python train.py --n_layer=12 --d_model=256 --n_experts=64 --experts_per_token=2 --d_expert=160 --d_shared_expert=0 --activation="swiglu" --moe_layers=[0, 1, 2, 3, 4, 5, 6, 7, 8, 9, 10, 11] --router_score="softmax" --normalize_top_k=true --routed_scale=1.5 --balance_loss=0.0182 --balance_bias=false --router_z_loss=0.001 --router_bias=true --init_std_router=0.0184 --lr_router=0.00177 --n_head=2 --n_kv_head=1 --head_dim=128 --vocab_size=8192 --norm="rmsnorm" --norm_place="pre" --norm_eps=1e-05 --positions="rope" --rope_base=10000.0 --rope_fraction=1.0 --qk_norm=false --attn_scale=0.0884 --tie_embeddings=false --parallel_block=false --extras=["capped logits"] --init="normal" --init_std_qkv=0.0254 --init_std_o=0.0 --init_std_up=0.0254 --init_std_down=0.0 --optimizer="soap_variant" --lr=0.00246 --beta1=0.95 --beta2=0.95 --weight_decay=0.06 --lr_head=0.0059 --grad_clip=2.0 --warmup_steps=200 --schedule="wsd" --decay_fraction=0.609 --decay_shape="linear" --final_lr_fraction=0.0 --batch_tokens=65536 --seq_len=512 --doc_mask=true --train_tokens=562400000 --steps=8582 --dataset="wikipedia_en"
Below are experts of layer 9 (counted from 0) of a mixture-of-experts language model. Rows are named gate (a neuron's input weights, with its number), up (a neuron's input weights, with its number) and show model dimensions 0-255. Each number is 128 + 24 x the weight over its row's rms, rounded and kept within 0 to 255. Numbers have three digits each.
Before each expert's rows: "mostly gets" lists some tokens that are sent to it at least half of the time; "gets" lists some tokens that make up at least twice as much of what it gets as of all text. This comes from a sample of Wikipedia text that the model never trained on. Tokens count by the router's weight.

# expert 28
mostly gets: " four", " five", " three", " six", " ten", " seven"
gets: "0", "1", "5", "2", "3", "6"
gate1:099120130154139131099130122114092105171125151164114079165137140092124137049130130110123142127135144129129133089154118144125153146157127122132137125145143139109122149105126105087109117137142122107137124161135081146126134142147116105138127128131141141142152126154133106178121124130128144138130096156100202093150116167148096127126144129132078151101134116138088116129122102131161167099127137102107105064125172091085132140173103100161126152175165097129150107160089106162133139135144115134139094100133188120103104128115112119135098150096135172097146145147155096126115078090168094120150144129130137094088132117120081108149134153161162110133147137121140142095145130123151159145152149163114146104132106125164144157130122140158119078147119122131133130181097140090152154103085110
up1:165140131117163127110114143131150119109135113091127188102098115154110119111124134132106092145108091088149137098102157129108144112138144142146103167157163165114119108137133170154135161137158135160172125128153214116127089133099167140134105138108115105157124138099141116089156158133108091138135149125139083160133138119126102143132112130115149111135070195112151117163125097123067138144135102133124130170132088124137103142082126166098108114073154113096114113124168099101109124123110133110082128116114072139155123101143103139159104089119128151138132145157148126129143108141125126136113124119121105141177130165140138161126121135084113120122126119141083129130087152105139125108130105090147100170151116132091105178121146118119110147132139123143151133140190128135127124148180110
gate2:077103132118159134102174099101120116134148138168136104127122140136119105116136151136115101159178142176124090113126097126116136130167065094145134106142107118103144138171123098137124115090134134163166160109142116120118093125087135140126140171155105061167161120089104139144120101124160130153085144119163148095138073148099130129109127130128108127097129123131101146118120139153105108128146141116112118144100155102168088153118133061131128088108182113119131156141146144120116135131134137127126182131141129109181167134112141130117156160151171090081129154111116107131181110079151117115112178141134122129109114128150144109103158093128099115119128144164091108166140178132133128156097130131145159163120114138094164095133130111144128123148118106123122075133138127106128120141145101
up2:080157100144121123109134179114115122143116106156126102118119166111131149115122132100141098122158104092124082148131103182137116153128154117180140106145104123119189086148125116141101083115138135152135123122114097132143101094094082144161139136156123115172118118158118127138169130127158153158162143118138084104121118140120126122136124166138101122134152157130146119122122107193108155134095162098117128159099103128140147185133123082120137101159182121113138174160133109101145128151125116094128146118101141117131098121149166115135140108135130087138103119125151105123133127125156149118074142172067097121112110112129155141109128100146147140168137171107107126114128080155154077106145097126135134122131161106144147128180116112124136112121140116082077104098096095128104154106141085
gate3:137118084183096149118127135141128128137146148181127108163138111100143100121139105115127077090124125095147148160109164167154147099142119208100110188139125131097124139144144100117128141119078118129111107117133133119137147078142138113157156133163090095128124156153133115143116146127122121073153125133113135158153118116098127119162177101117122172137140104092125125095149096090107119122087160173094117116135145149080163081120166131137149087115142128125128091182149107132127113110129115155120145114156111116156080114126176090114153143122123133111211111126113110110109113144121137111105115097137143158120121117151142112126123125141117136138135116095122120100117128107175120103154153074115149156147130149157110088108121138132150153147113107119152141108153146159167145132115095
up3:126096106151127119101078088127145083097107105142130118149155083124121122099141125157122115113120119110158185128109141141112120089154123169119161189102151145089148086153133114144121117137109074132142114141081122146128140111158119125138149101175111098134149135167145163117152138141112132093160152130156107180112143153116125095114139117140126131138144127094111130118159142082150104125134132127151097142156126138130158136135108181136141115149171135178140127156095106168167131130108110151133105098137110112171114144157124107088138128132119137131148065081113154105077144079137156108116107131164124139133090102092117123112134121125136157140084150088129096109098123118137079114120131094118162114131149185129134136133143154103163131163120099134117130121114169196112105117132121
gate4:166115155129105120112131117090136129169087118132202123095085160130118149174185118110158138094091144137147100092139111117135153178131110116147146171093133125151145155122125127113148113082115112121149096153151098112103119129152129121116133124114150121092124109085134099131141132080112089154100143132113096157129150130102167168135152096132164103145109099110133132110118149128135088171120130126126109112081126137128101101126105120131104124105102163127138113096132108143147105108096119150176157144122123124129199129137101163141100095095132160156121138105147093130182151125151129119136119103115129124094113117119125093107119128146111094136145168130123123180118130109143143084123114119078088147128143139113131122130140067148111142149132116123138138094155043096120095133163132
up4:093101106132136168149110108122133139098149072155094139126173078119138119090119126133126145103100138067124137138147107108122125106130151132089103163155196131149139112124143147147132172111125107123165140131116133141177152126125123117150116083172114108183129147134115102096146110155147105122091123129125144124136137133129062124139089123142105165117126200123049137167133126108099160111162144105127130126114147167122144123144130127117146147126163128148126135132129152138108129121133176154135139110191137108109098143063123159098136120165119071098169143170110120110157103131095122149160151133122129111182126140129150136144156157127135120107146144133099119110160094131111109144141147125156120155115168141128135119146114124138138126152146136175157142135086132126127164174129135
gate5:160131096131162137202110115110081136094120146142139138101105113177168118115159104136108110123146144133142106139142139107106126155116087071157154141128143093132139144110092140124152139107143132146090133157175140096122190118142094108151135124139143106123106126165187131138081129138141113157133095124136130111140131167122143155125106135140147123101135128144112119111112099157096138156121132126155156119125113114129110129142077153084135121116088088074125133116114135153151129162096142075127147175090125080147153154128109148160106152136123149118126076149138164152149079111148132116122109097098125131105135156082151120149134131122137177104191082100147138129132139146131143154124107153105102125090125147120133100161143122151177100141143139093157147140152098151130126153125087
up5:126114088136135136175138135158119146140108146164172122123110115123157132138140139127097140142164107096136120128152146127086109109069141116148171144114113082150130159118122163129174149166133160165072102120141121057135159132067081101123114116159097134118100105134149120119110129138123100179130084107122146099166136129151107170124108117119124146103107082162127115149145150152147151121118140104154101139163134113100069130159101120099140129109119137122107117138120168115140109129128131075147158130113147109138129148122116136149119137117134147132109124152093127204151101132163137135101103088095138144119107150093169123158161118128150124123126112141176129125134128121137089144136119092106106143115157140110134070131130183177108125144156101129099081134179126117117131120103123
gate6:104144107130128119147178120091129119108083156150150170119122129196147138096139137113132087169150187188138136118126132065139135148152110125105140143103116124126137160115114104140162137121136117169123112149145117130155128097108106106176118145125118121115149135117166147118117107120130106146134143114150127084121160109092175095148147110134109151127148151165095120083118110112158112162155112119169124127129178137132108133125115150163125083112078103102162141133147166067132108160116111111134109107124092109094153140126143129093137162138134100119120131128178154091189126127124126129126124124162125135104141189147133120158148115072162147094111144155127106123133185159173143127105081108180106146108123155131140096111135121122121134109142167152129122131153150134135107114120138
up6:115110143120134124072151132114144134114136117118117147123108150109122133127117123123127123129108129137140120162121129145096128124169135127108119104144077137127141129095115148059129095109117115130125103107145128148140139108126083155152116078114112173139129140130145132148170109134174156122130106098107141134092123172119130115146097185137129110124139094141117154089177137094153082150136093125142158154153125175105133129148126155143129118172125135114144122146150106128125127149136115102056137171129163141070126151099150116123136124122143116115097118178084117142125138120120181142128098170147118149143134118126110204097132105105106131166177132145122079141140113129143150126122106065140203126158099091125153131115123142099119123102145132124098126089100157125135160111051124
gate7:138115089111097091099142138122134100114116168131098120147137101197161143152093125146171061124151110113124110066114141169122140156110116145134100141148105149157136126104120115154099161127161114146112151107133146127096108103123143120138130126135094155150167123142065083149080124124153113081135158124162108118121117102152136143094145086148153137134146101143145100160147086135131109129144119159109146154137125142151130120092148126134133075115173097124160138170142126157126147137109135124101147100124135185137085108113131104088138141114159140111081131134094125114120126163152161128140105145142137159142113084116160140089123141105126103118103106083133148125098161171117137137169144111111137132133122149122163142157108158088152107110158136110114132147081155179164136117121159
up7:123116130134131131090111163160098124126117148128137111164089114147158118148136118140135121143135104081100114106148103112084135167084112142101106111165121139110094121113148104176117140129151128154124155181122140120151152082125154135118110122184110151105181152104152113144097148135162110106133142112146103168147110139127121109126135080132134111127144108157145089160091071114117133128121139156083116117113093133147143122124124135211141116145153146105139148153131134157117114117117144128116144096181098152161102139112163135090135187142168144144121142168103087125118142144103093160151113121135153101070083094108129116124099149118125081103133114079146112120091115135107122122137145116117120156102144163094135122196096127114166092111121132159150124132114103132132145112106141
gate8:128091084143148111143129141152126147096117123137149157166129147155148115093128080096135118102107130139122144141136178111125103102169136108135135132105101114106095080174121135087139132093121146124106129076133149151128125129155150108111119105116118114130131119098149122140108144157160132126105181166151129101163121098107099136105112134136122099123099154121155079110177209120162155106111102139103123139148096103184115077092167145147126167078098158100107136107113118177122127096129111110100090123129107132119183148154181142139110079153120136108110135143115123138162130118137165136090084166120131146115139131116091105115120129101130128118125123105126123091145128109164118123131076119086105118107140123133147131124162120145162117152089129149158123145140123136187095109124127
up8:099118161118114122124105140144107103142166099102101151133145144156128151156134182107132139151137192104101125167147101089136121170109147117139112109139142127144154147100169103155126135092141097097113119147123099083160098124099102125111112133120113162092186094160085082103142124127116111128154074134128144111139176142135087134141109146108129135165111093100107149160143126152119094115157110137129145131132151117119144149171155150095103122146119120155152119153125056180132158118144138085133103112167149087141107133133129147175159115117129096152139110125120114174162129106122123090143145091084174141134129141145154145135165141147109119126124147136160111181143154110108142157127118129113140151161101093118112120117123131170137132069140120166134109098112127126094146132166129
gate9:112126100122114104127128139113100124097130117158082144097177175137111137157160133110069137107076141168115134134118096104146174098103144104162073125151128142151135116114130102158162114123089106085106163141119080157102124104159113131120147110147165122123081119125140148113125108141133068141141122112127114134111092111104155161191129144148147145148109113147118190137122122129120168095124122127120129110172145094132129144135130120117155137144123117125157132119149095149130157121107151137183126130159135098137121142099144158120130141059118125129130121139125176110117170145115156176137094137110129104109147110114118149162107127141141174115108106128088075135134095162127135093148168106140157120136113109118151125159135120160181120087143108177165130129103098109171129132143139
up9:104154123127096141163131148127103173132121143100160163102116147149141129143188104142128108107114105135168114160118129091084094124212161114154127135117119113147149137173131117126141112103113122098116137177125120157118147119121122116096065117100096154125152122138134120125148126160115147129119160128187119130165087121093067139158138146142101099130135135136166195090100113161167164128144115095165139105122091135133098169108140110133132144156123137119151156159105133141106157142115133122184135104176120166117142111120140086089095127147120152145149119131115120104116135104128133134172114092136129110102121154135127109103119149123125101163135150152130129091113136106125102134149126132090146135109119113130095117172168075162099134119120095087128133103092101125093125112158124
gate10:105082115184153131150159098172140094116111169140142101124155143112145100136099179130126096143173134125136110146130154150101127110101138128178122164113112138149139109155181117124149127155173151133123133121114114124138107140138114111138105161120130105146140110138100153138141140138130134134099124115102120141134117126131156108153071134100142105153146144078183135160090123159130156108150130134108145125125129090157111092122153135108085140114127140154152145065132108145133080157087117113136131109112127147164066141120124150131171106110143126174133137124100118122141144095161173137075161156140126131079147128081150124137147109107111115131088164147075133160085131143144092147143129120165084122154153137137149093180118185153117141138108113118108088117113129150154119127146134
up10:105099142115118147179124119113157138105099113136121103134103114134155150176092123121148137127161177099101102141123150133134114118153146156096146133101109105106114174128123144159142113137124154195095125075115124123148137103060120143165155145118073126155116125106125125144117126137089137149140124102139124185124119150153109121137129169119131123163099133132123135143171116120159130180149115118123119100135147136122129094146096159123151155107153126153155135136135160119113108159094095154122122130144146157115118118163114155132137109109100164125085112159121106122154078119132120098116141095125133172118099121187131116135160116094145088121145103129170161173091180122144126154113147131123134110129072065149155152168156095113105135116178147131115143067130149108120136135096114
gate11:068120080106154101110129132148130163116104155128076121145135103113156144134133181154139131159133131164139162109100116142160170125159139125108074115166100159131139141152098133121149116169118118180126133135098089143154077142132136119136100147116158150136115112141139107101145112116147158123186172144123151101106115131133153095134106144146156138094125143150129154150147098088108142103134151134146132145144102099137131112127127145135109111124144127141113111107146142112187140198170110102123121118137117126113140117133188120130143148133124155121147176128149132063123174119110155144155138185143101140098117111121120140148116158157179135130165156116109122136126115141095096105131154130188139119089109143131156117135116131110151145181172119179081092161130117117127135130123109
up11:152103129152138113096155105154084110112124071126091113124133142132154175158099137138114103135133092090128156086107122143171101097132167142116104118103142135117138138097111151138163117115079138080135137141116141147098126157168113088101140127144118118108122121133133128129141127108155104080141109171121129103099146139120111132143190111153121130145161094130096125136111113125111163148178131130167173135136158097137174115150128187144148092085142125122140125177148113143083126115103166144138126144141134130152105062133146146129101100107126096112164136090183145124160135144129148100111110074124115125137105125109140126121113129134143142131153161146120103133147071162119164147105144148147107081104126140131168121091150149126113068099119086131133137146148129123142103182128133
gate12:159112150124119165150144111112125130131106126139112135156165143128125129159151113136107129081158122197107121087138147122109157102171158163142134135123125120130126169131144103109139116141132170155150150138136128143102116161105102172131088156161160144115124135129157147094135162117145140090148121123102149120130110027135129152091096139163102100141116126127129125138104177146095097127130118082105105178165123096150081135119126108137129115139123146115083123145145142085150070126124132113108116118155134087086158109158117132147130104119123139125149156112150128115117145139122057115117103148117131130146155147118126144089099110130098102086125125148131167133135141150118126108129123127144145089126108160084181110156146151146136126171149126128112091110135120137154084125184188
up12:149147120119110156088127112127127143144166197144138146110163173105103130111154157106107106146094117132101108148167104149119124111099149102157136121142123137157133125142151130143118118165106095121138128126121140129160113066079115122131138134101125097115147101110111110130142105144110102179122143147143140096106115126099067177133156138123129098123132153116131165138099123142161134168137126103090142110149150107146114127145162075176138132141120149103169172122117102179145171145104095133157160109090107123078159141100141134115193129116125113136123130158125118140132131139171141141117131132079165120130116118086155160157127104115175137117093115172130101137075118134147161112114129151158095171123056117134107132166147113137133176125134112132128124097130104118136136148091127
gate13:111119112099168093161118117132152168142098096156116092144150121147124134153084118090158102116165092092156162084177160130102116159123133164110148167159099099151111111155111174128155106138164189120125136120089103089112141076133147143139155100142104122155135132141117110140141154142149112139159127118135113131071106109168171168106128128141101121145102131135105122129116121110139103147090177154125125149144133116120098136125115131108119142107133123150144134149163170116127103109125154148151077103095101142143133129114108088124119110118118116166124142143101082125147150134144138100072094150133100186096130113153151144076129132102155107128112109101144104127081134136128085122142141088104128131149116151139096119169115154137155109155147087079102089135140137118121098126146132
up13:144132107114097127126135117096128113127161092129145121128123150144107139135143082142139075109159127142138142152152159156123127130163084123093127112133114144149100101144129139114139174155121147165135110167131116097122141075155103135117147090110122096132091143156105155128158131176138138140163133155134124135173172120109185121062148137132116098135140154138153090133128135117136175109143144117121121133144132125097119115131120169090098101109126130173120110107153152150159118128099125108072117152143110101120152160153128150092125162144127120142121086158116192097169166106125151094104074129151112144120159137119148115140144106083110103154104118104178131124133133161145108119096124125076106150124150105128096116115127130132156105179094105131160149155136148167119118191094096
gate14:154137136110089097106152119114135167123120177131113083109113161120154129164114127139095095091128107136122116095105135131134105129132106118124129155138151159134132091141124168098158143113075139145106094099130097102118143114116146075100147143163138137129142106165132131143148128111151125134142150180083118181098162118081116126081124175096113109165133124156120155111100116115127129148125108139135177096115144145135075129130108179119127130092120159104107160108116123169145107116089142144111078110119123122111110165127125096153133116126151112171140106149114121135107133116137162129116142143161120118121132099086112124102142110097106134148164102117084101106116054097129140063136132119124099154086115132110149076126090114098096176121089095141154096117143114150133110130135117
up14:161129159144110105136131097127118118097137161119142112111131155132120154084114126089104155099119108144155125128066169118136161118131112138131123135123153164147132111154106136088143118112081151123124122130106134101170122102145077122120160096131109115151106111142103146156131138122107080181091124131140195124100143120154177116112160163117146110119153154078112123111144118120094145150163155154155124106145124143138118127114122138126105178103145152137133180104120122115097109108091128171087119098076122119149151128113126127166123120122140064149127123127127127144154123110139145141082100131154165100131073152138153129137143106128084143114147116143101125148118102151100125124129165186135097124128125125102134118105118136150148181101126137193119086125187099105116111147079149
gate15:083176134124121170133083172126122185125126149152119125144124138124170105129108127087167128128155152131127104090173129150130124138121153158137134154129120134146116131172139108130107101117119110150143186125134139152087112115108110143085114117123169153141139099111162130133090173142167126147132134135116117113186142109132096123132094148112101123123094119160130139090126116162106160127147143099179124097144148085121136128121128100137119153139146148140159157157132097133151132106119109141114144144110179127140121142124117103156116106120103106137167180132169128112101110170111111123104156124120117149129119104117108125188119140118130098092121123169147189158093178135146128113168154125073140115159136112158126164111145139110126191112211116131101128108133096113130126126106148
up15:119123128126135089104137159104126134128129130139130134177130133166128119123137119147134081184136143167129108121142181113134081152146107177169107151123079161161120135139109131129133112140086116146131138097169116157128125111091112129094076145117170112166129117121136133105110129170121124124128098116128152150137120107128182134097115133137147158093118138119141107111124086156093117152120116119167139105135144205146115130120152116114123141123107121121184147117146128118133081145119116159140113098105129096138157158139115150113132155086138121171147111116140162141125125193079084140076145134112127140127118088104150185112147111135126181094087107141113180137138128144141150102104109098123103124130091161118143199123147149147129096168147084138113136130147161113119136124131112
gate16:096182135120128137141139160156142115145178115146152142124129115115086133105082129095207135084173152118153154088145108099134145111185157125146135104149180167139113167154130151112158113143090143183136138110122140153145104118138111134139113087129151101130132167117092138147114100122087109113135134117113096140086133180124100149113094153155117129152138108104148119155170154112124137100126169116105117125114107152117136146157097096099128120128094094117132107130157123149138111115102137145075130115124170113154122145129178133178099151122132155104165137106122126109118148153140126095147103190131129104098164132114123135119139140160140147104131146107088136130148138143094091133144145081132155114161152115099140126150117100133148122157110081157087120157165139150147118110125151
up16:109117109088158141128138140088142157162165112135183123113127144092103165153109173089141151107136128119137130132113127117086129108162148113128150150133104143089099089129106129127168131129119143165118154106137131137172150131074120117165149111131114115107139129118089128206143155102108078105131114138166084161092132161113119134116064121141130178128145148115103111123146111089134116141111131134108102099111129142134110153137089143094174147133144112154163149082128121107143103129118128152096095131114161121122138138146174106133107181147148119079136152101118097118156133124138142101094074139129127154079128114099140114090132147138052122120123115172144138132141118114130144141140147141098129124112161100081118121121135116135174123091121132154118096120143137125136188121113159
gate17:150155132137145094152119104146086112120081129115161110138097141150141081128142106169113130163154106149147155106136091154116136115110141137158143160106105147121115102173164133101147141153149109129186087151130143083128159128134137091153135127103142090121098139136100136116109176110149134115114133110161158115086144161130105117113131116154139154099128096164149101063095066155123131151137114104128128113110103121141103135127103146104130155144145127115147151158163157156127102140101149133135142130121132138130136123153127125109137215139203136155131119150174132125164126131129109095097092120154160111101106136084116120126109148145148120178144117093109123097118129126154078140124116122148086109147143145179127109153100133119124146108122095123121103151151161074136110118085109
up17:087135111097131171136110112079094105113146156130158113164105105166170088105138138149156131144129158096102124124163087153140115163145099110092121119117114114116116147114122160146085129114113124113119113126124124072115095158144131124154138140109172098143098146135136177103133160101147140111110139093132142131131135126154116183094144163141111137137106089153129118091138102174155163139131139141143097094098157145147142108109105124120039122120173098147110125154124108161142151107117142115115130130115124117112142077114125119127128136147142135164158138122099122104172119147110160129136122162097151099097151153147135138129110154158124089144110150140147163118115132146153066097128122101203106145133126171120125138127131100117153122156111174112121142197138133176126148131114128
gate18:142135122171134089126149102120113132135115124126136117109168165091122120127155110079160117121116124082110122137094106159156118171116105151138187099134077121126143107129117112126147082155099155134161096140130150128155165100124144149153122135144082123124152135105122110141141136120145126137135163130107117181117161111134115113098143179123074117096138152132095155095157157163136155127146146144115100135133161150131113123149118119155117098104134110101149144126129117143125073130125093096125157077108114120137118158162149144137118115097121143156107109124166078130133096070145118135079127138122136111118081115160102152083093105082169122161100149075105125113134137145136136133143113126073122084192162125109120124132099139136082090113088108114120123127154127158153106138107112
up18:109104117143120138104113145132123137134138162106147101176105097153123137105116133159113127092129133138134124133145122093111116122084176135141089155139167105145120158119165146100067156084132084148078160178119175153123097122101095133100151164126165152105144144120122140111151111112095138127124100116126119133119090124110097129137128095130160134146133135141133106190130114122137087154136123114139158119146106125145176161126152121147118134161108152167132121135117154088137188115116158120127127164171145159120109150105077101141146173153142135074153143130088100143120187174115121131148133136119101139131141136129106107149201109137090127098139064160148140111121119108092145148115128125151115149127108140107110150122141130124156158101190140094149151132118088133114129124143135
gate19:123127100106143103135134118132107153120112111121142131127138086123088154126141121113145116159142156079122164141107168109113152123135165123147110122126109141162140097114127103139129188109102173097167141125113139102141168110096140127141151122102102199192148136139123122118118158155154124153162151105135148137141124181110127137108091160105111132107138113133119077117170169103115112146153155116122167137127148161138160115092102186149131123177160140103142081165100105145131111104124114112129119127092151134122159129144160127139138122180109155160152108109154075121119153142084153124149128112137142147160108132128127130099137108085157090113147141123136155151142128153121134161132130141103122127192124113085128143145098137122183118122141075151111070095103170129116147124133102
up19:123142150111109151111103124131171133112132077107146117096119121145129179145123138132136099110108111139139123126090131135159179112112154146133118138107184115104152071143103136122131126117105122079144138137107097112143128172121153161121123176099085096106147137141146140123135134157137138117079112126144167123128130165104139111162154124146141138106126117091143119116121098109115105101141128131087112129126121121132121131158105171170082134149144167141085116173109115151112117114117151152071146133080172100123153081140186169137101137129091133154121135110144127123138132129109142117111144072088143104183104122076113131171099131142140153147103125151139134140136136152130169158111154117102145088098137146124103125089126130139161132113071153158177099112112156095109147161120087
gate20:152080141142152163069143146122156152102122102125070132109127136100137161128131147139095154124129141095130156120119080101162048146113108170146110110130150179095140163073120141133102117142100124115119109129104117148161155148174095097156137122155110136109148127145086140107131123112150133102161102112147093112120093154081159147138148105129105134132154087165113121149138146143121124143163132131111149162154139088115120153126119117146143137125126113131118147155112113134108142104114195080098114132172105100148109095167099127136143142095119114144149130099118105114154156099137121091117121121155130128112138110147167151145144097107124143180153122107130105136136163132090125119116115113146165126170101136107099095165154145124145074129175106149124096157142162112142117149130169
up20:174099124101135106131138082186087157107092106142162164133146126169122131162138106169150128132146136126098147147160115149085153140148150103147140125135098122157134074137127082109146119148152167103107124111142142132139103088132172104172170140104142093142106139153141111174132145145122148139109130106123158127151172164140099127150090156123130101164157123143124088169119111133133130127105175133112154124103105122157124130124071145105143126141098138120130125083102110132127122158150111153153145117107140168130130135127140153128115075148122159082117127171170153170090129142127147149136140078113166125109151159125109082099118148127152120152116148166135110133163103107181106160148163145135094145132146103159141116112102126152108124112127140104134135101071137137105163087120135
gate21:182106117093153109161135097144135070158132122095160131099102132118116171117105092137129118151122123101122110105152129104125088160038106134128103133127140121091119118141172163115118115175117146149086120157177144109119148136143101107124140134117137122124141129121106163109117169123119126142147077156130123159089121149159111127105122104106181137131133140175125106089118102117134121122162152125106138134135115143071151140095147126111143168089122126106120169141126148127096153143111095120134110146136147159140132142151100163155135159058123110148140134142142085111123108142133103099164144135176159140121102143133197155109133116140114097128100125052140130107150103114157130128114094166117109125125125102121104154120124087118091130097102124135128146130122122083091101125145144
up21:138101123118137121138097068144134108118135110134102136116179119088133144111104110130154116122158131134100117154117110147106126183079109102124092103128111149154102117130094103146094076153119159173081095119123131165112140151179116107124137164100144165116134116160102145145129169143141109102174094125103132106099131108149153150133085136115147126103135106128145115100134066144135095142153139127143139117140128116117156117139090139113138173156125138111118106135092123130131083137119177095091138147137137157138109123154112161136115155028111142129110179124172138130088113143104113129145121136121113136094102102126176086146120105113134108160094099124114097147098120106137153168143127177132124146151129118167139114137115149123127114110145151135100089113105151128123143168136078
gate22:110127135085107120114144142121125102084120147122153150118133150147150150163110081111137134163160131109120141151124132074101152147147112071131109172150116097132145158148111152118172106107125140108145145150133119162142116152118153168123178149075109165120182128140113111125142128132126112158130122166162098136116136108150127125090120116126104100120133138129159147139178087121156127113134134128113131158094140080126122096150137101172117145142139140089119110144149113128129127131155144188119117130117131141117142123100150108122116122132151132104098136123117113161151130195141153116151084168149145139106140174155129130065130132098137159115203125175126141143100102068119108105152156107143139163162125111167077135149131138135170144148147105126116068154107118151141108142150166
up22:114120110127143148137149115142093120147123152119110117075148107101136124114160187121127144083107102163130126131147136125153107130105131152127132086116131179100089099133172132136095130136109151149144130101101119143082123106146089113138099132153151117129119159155157151149109096097124122143109096129134133131131133164096097150146142129125142094121153102103068103136107135111152100143154123136144142116142150111135114128134094138085135121114126117151144120113123139120163127121121134078161146117130088138114129134131114137141165088130078116147131110129103100142126156081139159115107128138099141081163094114103138075218117100126121135113094107112161103134108145168119168136068115137147120106075099132064168155122197134146078124118092150122167160132111138147136135127127099
gate23:127117183110123117110145104162118115101110138159157133166153130120111119167079138153110131207123135153148143116132132146118117144147111136169132159126132150124120126137146123122080180091167139157111138135130071127120137145131146110113140099143064141167134118178089131133138136129113137163150144107137108126114137141133137137084097130137109128127127114113120154140130123113127104106147137107101128121080128161119128123103118082125152158153103127121120097139182117141149100175093110124122090103133174147088122116162126141156113155058133144113167108147116165146135086127156132087134105154153120160136106114141120163113129133126174138117124140118115173133162183128112070125137116162084087127142095121119150094144122093160081121138184095149116123127118138126088106153113146
up23:134125166116138122128150091143093110143118131145119123095123119128114109136123124142140148185106136099144108095160110121071143130154119115123125133142135145147123089113104105161075168117160100135091132144123069097162115114123122101113113114145116164154150062135127145113103122169103167180164134135135074088086166130144110061137145130137086119110160110111138137152115152136109074116151140146112104151077101151137169150137128132121128136163115132118180116140098103142126117146111056142158138112086148160160132132136135158103102143115126151147129145122152162093125144123106129111112146126113172146101138133159094127119114145106151122084144101134126138123172127169102163108127082150106118153090109099130164127136130092111114090147136103165131127110118106144101113144135136
gate24:141099151171113149119109148131120134103125153141143105160063125138122096122153123116115132142146145130097088131179111146166113172075072127102087099145113126160142151137147135133134080125132103188117158099135118119124172128135152155101130143122095111108104144097081133157084113102102171102147133172085116154118139121130094116102127125088092132155113166172115143148131140137147151139123141126120139133126128135112133105094125120162091169112147131120127125138127148090162108157164103152126146148145152137168099115144119107144149136157111094119140073149115132107159142110108097088130178172141150098089179093115115083142143119084127106102143118085125133134134140138152088174126093152112109118141121108168148142135141104138141145151120129135143129110140101121151134091085155
up24:146115151189109144102147126174163136140109133159127131127130127117078118138122091093121099138134164147138136146153090136143149105111132154141130082170129153168090108127144142112137113137090098144131160108142132149140164101117129130090131130125124129106114142127064140150095092114127147108099143131107116174111152129103118113091117065093127131131151179150083161166109188110122135104110096128126122129151130143109126104130124137141112138123087162127159091135139111132145161143125152181092129146101139144133131168153114114187173127143138111122170090086146168095151162143086104104097144124105132097109140094123124124123138103093147086077107114110105114087170122120119121158156128133107123131136173119135140141128123134110129177153149160104123127155128105118108102084097146
gate25:143095140105140152123135100156118174148134129170112132151120160142117083143170111099119091156131140131115130144129170127127133128091101101146150126135096091106117149109120120125153115167129158148150127112151113105196115117149112139102132116130131149155160092144117127106168124178129105158127166110141134144082129154079151127104128110111126121157115168101105114147144098127108135134170142128133117145152097147128148148088116093155129110154178171092120126124145151113124116191138103103107157096106103107125151197118118138108159170116152129135155084106130125176130142131115108133085137135139146143069141121134110156082126100129174149110111125175106169112126127136147137085156147105186101131126091141072147130123127095133128094143133098117157099097134104125138114137169124
up25:160122158133117156121151109166117161156144152184104137151140159151104090132110108115127114150103171087137130131107131130142138124118085098120118127131102124106153140145157082145130092157130188146118137097140098111160117124161111098103123141146150111139148097130099144096141135177127155128099166127110143113110116134061156118137133098090140108158117155122091125158141117122112172144171131164114134148181120151137152144117139080167125104150159137109093136142138168104145120185162112125131152087111115079124152164132126122131140142125149100117142081111157127171120167143075088110110154127131143147075154150158136140081098116136165138146132114159121133132130160140127152104131206126150114137126105118103158142158102120122093121137121104126137114121131149121120094124178136
gate26:155143102179085158101116128135124109121120129155102154156134167129120115120128147140158127129150177134149102141134140111085120118121090105136092132122104142124131147152107149125134119116109157121160124135148126093124145122162123181158135117090140135131079165157155156114108141121167112147133098098140118122155129105145177160112116132115125162150136137110143124152112080125122149147101143150127134166157137104122114133106116104167124145135114124122123107140113136094122111121122153180116120143137172141122085104129119185104164115120122144156130109166091147142152140129164133128129089126125086151086164090120143129095129068108097119148121116158153165165071140102161083117132154104131116126104166063187124095143077140165132121166129095149132128120129115118082174138088082
up26:109135157124095120129089099103158075116166127154087143148155130140141142122107160150138161137127164125148142108146147087079073158091130098132145094132083143088147120158120133144120164110147113120157131131165121169174170135162138135135124131124124150136098131123147139143141157125156109169191092106139148099136127083133133160118134141134114166165125109108115125131109117135145132138118146141129133180127144108124121132113107117127133157177146137106125124154091109138144122138112131154103126131126124153110144094175129165086128098095127106146132106115120168150123104125179111107152106112128107185087143142141139135113145099083126127159101163154158122177113151100156096130126164139134129117088175107156120119161096141163096098126137143142103178107141097161057145126138110